config.toml
d_shared_expert = 128
normalize_top_k = false
vocab_size = 8192
optimizer = "muon_variant"
Below are experts of layer 2 (counted from 0) of a mixture-of-experts language model. Rows are named router (the router's row for the expert), gate (a neuron's input weights, with its number), up (a neuron's input weights, with its number), down (a neuron's output weights, with its number) and show model dimensions 0-223. Each number is 50 + 15 x the weight over its row's rms, rounded and kept within 0 to 99.
Before each expert's rows: a language model's description of what the expert responds to. This comes from a sample of Wikipedia text that the model never trained on.

# expert 27
Description: Closing parentheses ending asides, often before a comma or line break, plus spaces, pipes and name starts in tables and lists.
router:42 44 51 55 41 45 60 74 65 33 32 31 65 63 69 46 34 55 46 30 31 40 60 26 40 74 16 61 43 41 68 48 36 30 33 30 41 64 64 45 67 65 36 72 44 60 45 39 25 34 29 33 31 53 26 65 66 57 33 38 34 62 34 38 31 74 36 51 63 37 57 57 46 34 61 69 62 38 57 41 60 34 70 31 33 60 67 68 63 37 33 37 28 44 31 43 69 40 68 37 38 36 32 24 41 48 72 29 34 56 65 67 70 45 58 29 45 42 63 70 65 32 71 46 69 68 44 41 62 67 62 70 72 35 68 30 48 56 34 39 61 39 50 62 63 57 65 73 40 35 35 45 30 17 35 45 59 35 39 55 65 68 60 59 33 34 49 62 39 41 68 35 63 43 54 61 36 29 37 44 41 39 57 65 43 67 65 73 44 39 38 70 34 28 57 72 63 69 62 76 19 70 69 39 60 61 71 60 30 43 36 63 38 66 64 73 60 71 31 63 37 70 35 40
gate4:32 52 59 52 58 39 14 57 57 36 25 57 49 43 56 37 28 40 38 33 75 38 47 58 32 63 38 69 40 39 64 32 32 47 56 59 57 59 70 22 44 40 34 34 49 42 50 40 69 37 43 38 41 33 59 88 73 35 53 26 47 65 49 54 25 69 60 59 45 19 56 19 52 50 45 58 52 41 41 52 78 39 14 65 27 41 47 86 75 42 18 64 47 63 33 44 49 36 64 59 62 40 79 40 32 40 47 55 48 42 40 41 56 64 69 68 24 44 39 66 44 29 72 52 52 59 66 60 72 52 60 51 42 48 46 14 62 48 60 54 60 46 68 38 57 41 56 40 41 66 36 35 48 39 29 48 70 43 47 45 43 63 42 41 73 75 17 66 64 57 71 34 32 62 65 64 36 60 45 57 49 14 67 70 09 62 37 32 59 65 23 39 42 24 69 72 49 65 48 70 37 45 57 48 51 70 50 52 57 47 47 81 42 63 57 62 36 77 32 51 47 46 59 52
up4:61 45 43 62 48 30 32 69 38 34 74 29 47 51 38 91 46 38 80 64 44 53 57 69 59 69 73 60 49 32 53 59 68 53 34 32 17 50 46 48 43 43 55 71 50 55 50 51 53 77 52 61 31 49 58 42 28 60 33 42 41 39 63 40 65 70 68 59 37 41 27 81 79 21 48 55 49 51 44 44 30 43 52 50 66 94 59 56 55 32 67 57 39 50 55 65 49 49 33 24 27 34 42 46 68 58 35 48 34 42 77 48 69 48 62 39 56 68 53 58 50 65 49 42 30 66 66 25 45 69 37 40 54 33 26 52 62 46 53 46 57 18 28 28 60 69 27 43 37 60 70 41 65 40 28 34 16 59 53 51 68 51 77 51 38 35 43 47 49 53 43 48 45 61 21 71 57 41 42 74 54 53 51 57 39 44 80 47 23 44 47 60 55 29 35 64 66 78 39 56 54 48 50 35 61 32 35 42 27 60 20 29 45 36 69 56 74 46 85 39 57 64 22 64
down4:44 82 30 73 42 43 46 66 44 68 48 56 68 65 17 66 50 55 64 56 61 57 45 50 71 46 47 53 37 51 49 44 62 54 61 75 31 56 32 38 64 29 64 54 44 63 35 77 24 38 52 23 41 33 51 42 24 44 50 34 37 43 35 29 61 49 77 39 49 74 35 42 61 20 42 84 51 48 44 44 34 60 46 50 38 63 61 68 61 49 38 58 37 38 45 52 54 31 34 62 43 21 55 26 45 67 56 53 67 69 56 33 35 67 38 30 51 52 56 58 57 58 55 37 53 48 50 14 36 40 74 27 29 32 56 52 45 16 49 46 57 96 46 54 70 61 34 60 10 64 66 59 66 27 43 76 75 36 31 42 67 39 86 58 36 49 54 45 60 39 36 45 38 47 34 66 30 53 82 51 49 56 44 43 50 35 60 43 54 42 35 24 75 53 47 52 68 61 46 44 63 29 65 15 44 27 78 44 31 64 28 47 33 48 58 59 54 68 74 50 63 62 45 57

# expert 38
Description: Verb and word stems cut before an ending, such as refus-es, secur-ities, evaluat-ion, pursu-ed, plus capital letters and not, all, her.
router:40 27 62 54 33 34 65 66 55 44 51 27 65 55 59 40 43 48 42 39 53 35 71 39 50 71 38 70 37 22 51 37 32 30 42 50 41 67 62 36 73 69 46 61 28 59 31 55 34 46 28 54 42 53 33 73 72 51 34 25 28 79 47 38 28 48 32 70 50 39 50 66 58 35 70 64 57 36 54 38 54 37 55 32 36 48 74 76 74 27 31 32 32 48 37 28 56 37 66 27 37 39 33 36 36 77 75 41 16 48 61 59 69 47 54 45 39 52 66 68 50 37 53 43 75 82 65 34 55 70 50 63 63 23 47 29 49 57 41 26 64 40 38 62 67 32 64 81 15 49 30 37 39 43 47 49 60 35 44 64 68 52 60 51 29 44 67 43 44 32 67 42 50 38 55 48 39 40 34 61 55 45 61 63 43 56 66 63 49 31 39 69 42 16 64 72 59 63 49 68 24 62 53 46 62 74 67 62 35 29 47 50 23 59 59 78 66 65 45 75 37 57 64 42
gate0:39 57 66 34 52 46 56 60 61 34 33 28 65 53 42 64 45 77 63 40 43 53 19 50 56 52 65 72 42 50 73 69 44 34 37 47 50 71 60 31 34 70 61 27 39 73 35 23 51 37 31 42 46 39 34 54 54 71 53 56 43 53 29 55 56 47 51 55 51 43 65 64 35 24 57 50 57 37 57 40 42 66 43 44 50 55 61 62 74 34 47 27 48 47 36 26 28 58 54 40 49 39 51 56 67 28 36 59 56 72 78 42 64 67 44 60 16 63 67 38 60 38 59 32 33 37 25 46 46 64 59 67 57 60 50 51 60 54 60 45 55 48 42 61 69 86 62 35 61 49 68 55 53 41 35 50 42 44 39 68 33 65 63 53 76 01 61 55 69 44 70 27 59 50 38 63 58 77 53 59 66 28 65 44 11 56 76 92 32 58 45 30 43 32 54 54 77 66 61 40 54 73 52 71 28 35 49 31 41 70 27 75 70 71 60 86 80 59 47 54 47 63 60 39
up0:43 51 44 35 47 19 33 56 51 32 60 62 58 42 29 47 58 71 32 70 37 46 52 63 67 41 81 50 42 49 56 68 47 38 46 31 53 60 42 52 20 27 56 37 43 69 64 36 62 36 62 60 61 43 70 41 52 49 46 40 53 31 47 76 69 33 48 43 56 74 68 47 44 51 27 44 64 46 57 48 53 74 43 67 55 74 51 43 72 46 48 59 40 53 43 53 27 67 28 49 59 38 46 77 67 37 49 67 65 55 46 36 72 33 82 59 61 60 35 46 32 53 30 61 53 22 32 54 60 70 52 54 72 51 58 83 62 31 53 24 30 63 58 39 49 69 71 46 46 43 67 29 48 68 56 58 40 33 61 55 43 31 82 87 65 20 37 52 79 41 45 33 12 61 68 60 56 72 60 51 98 26 45 22 31 31 34 64 58 21 41 39 43 52 31 44 41 54 62 39 25 33 44 77 40 60 72 54 61 54 32 56 61 47 61 31 66 62 44 56 58 36 39 34
down0:42 54 31 41 54 42 51 42 39 48 56 60 48 46 70 61 41 61 48 44 03 22 50 59 33 50 46 49 35 43 64 38 44 32 48 64 61 47 46 49 07 67 27 68 40 62 59 51 26 43 46 29 58 56 61 60 37 54 25 70 47 23 31 36 62 24 34 55 57 36 61 58 30 45 68 30 74 27 80 23 44 50 54 50 52 20 42 62 43 56 31 29 34 47 38 47 44 37 43 38 66 52 53 41 54 37 41 27 64 53 84 36 21 19 84 45 57 56 53 61 58 70 39 54 12 45 46 58 56 86 81 57 56 74 65 53 66 32 28 59 54 37 45 53 30 48 58 30 70 48 50 35 59 13 68 48 46 30 29 61 50 34 52 44 55 46 41 61 57 51 64 45 62 75 47 35 31 41 52 31 76 27 81 32 33 71 61 58 47 48 31 32 51 59 52 56 56 28 42 24 36 36 71 53 42 25 52 39 37 44 34 48 53 63 43 27 60 62 56 57 51 36 38 47

# expert 42
Description: Relative and temporal function words like that, which, when, to, especially "that" in "at that time", "in that year".
router:40 37 45 50 41 46 59 72 66 35 30 29 68 67 68 51 36 66 51 27 32 36 60 28 38 78 23 65 40 42 68 46 38 35 38 31 40 67 57 49 63 67 31 68 42 60 44 38 27 34 25 30 33 55 26 64 62 55 33 33 30 59 29 38 33 69 33 47 65 31 59 53 38 32 61 67 67 36 59 39 57 37 65 34 35 55 66 72 62 35 29 38 33 42 35 40 63 33 71 35 40 37 30 20 38 49 69 25 33 60 64 70 65 38 62 32 43 44 66 70 64 34 73 49 75 70 40 40 58 66 64 67 64 36 65 35 44 57 39 33 62 32 52 61 61 58 62 72 30 35 40 40 30 26 42 39 61 36 39 50 61 64 62 63 35 32 47 56 39 35 70 35 63 37 56 65 42 31 33 45 43 41 57 62 38 68 62 64 44 39 38 68 35 33 60 70 68 69 65 73 15 67 66 38 61 58 66 49 29 46 36 60 34 66 60 70 62 75 30 65 34 74 38 39
gate1:36 40 51 77 45 64 52 72 64 24 42 52 25 43 65 24 56 37 28 50 66 68 42 57 44 43 62 61 42 51 32 54 27 35 21 44 59 73 86 53 52 53 30 59 37 43 61 32 30 39 40 44 32 40 46 69 31 62 46 79 39 36 24 57 39 45 54 57 61 46 58 66 40 27 38 58 42 64 50 74 85 45 67 56 56 73 47 67 57 58 27 42 44 38 46 46 78 32 29 47 62 73 72 40 34 38 88 38 72 41 58 55 62 32 53 68 61 41 71 61 48 28 36 52 70 52 52 38 49 47 61 49 37 41 49 35 47 46 59 69 31 50 77 55 46 74 52 55 52 47 60 68 45 71 65 50 60 40 48 57 66 63 41 54 64 55 68 67 50 41 30 29 65 45 72 37 60 44 50 51 84 45 47 71 61 45 68 52 70 50 70 27 43 49 42 59 44 74 87 55 51 65 38 25 74 53 62 63 38 52 16 77 37 82 31 40 83 40 63 43 51 47 79 23
up1:36 46 34 68 47 48 60 41 53 59 40 73 56 55 81 59 37 59 59 47 64 73 66 56 55 46 45 60 38 40 30 71 32 40 58 63 54 51 54 47 54 35 27 41 71 46 63 62 42 46 57 33 53 59 63 58 47 54 63 38 31 45 65 44 57 26 57 81 32 65 58 75 52 34 51 38 32 36 52 71 33 43 50 54 56 28 61 63 54 25 50 61 68 63 46 71 57 35 64 36 45 70 54 62 72 74 40 43 60 72 71 65 34 37 28 59 49 55 50 67 52 37 65 65 50 51 32 23 43 45 43 49 47 44 28 57 23 44 81 88 49 46 48 39 69 63 70 34 68 23 43 38 62 52 61 52 49 69 49 77 52 71 49 46 87 52 85 64 69 70 24 33 48 56 56 26 38 43 50 65 73 66 74 37 37 49 66 64 63 65 38 37 46 52 31 52 67 47 24 53 64 59 37 28 54 36 62 13 53 71 36 49 70 88 18 23 78 73 47 28 54 33 54 48
down1:59 48 44 38 36 53 55 24 60 75 49 62 84 55 77 82 57 46 34 46 44 50 43 62 25 45 46 42 18 48 49 37 58 62 50 66 70 57 35 44 47 71 06 48 73 68 74 69 66 61 62 40 50 56 69 47 56 41 65 56 69 40 51 43 59 63 58 42 63 65 62 13 32 41 59 41 27 63 73 56 35 50 41 56 24 54 52 64 27 39 48 38 47 68 39 41 64 56 83 40 45 52 53 48 66 22 46 41 53 73 45 71 43 30 38 29 59 59 52 65 49 51 63 37 34 30 20 54 46 39 51 45 60 48 43 61 50 41 87 19 57 56 58 29 48 57 47 39 40 37 36 35 48 38 82 58 56 38 83 53 60 56 73 62 77 32 50 71 48 57 45 54 51 34 75 51 54 51 42 73 60 56 37 56 30 78 68 53 51 39 56 38 62 69 28 50 52 89 52 43 46 71 34 61 38 11 48 45 54 36 47 28 51 60 32 44 56 62 59 55 39 19 60 12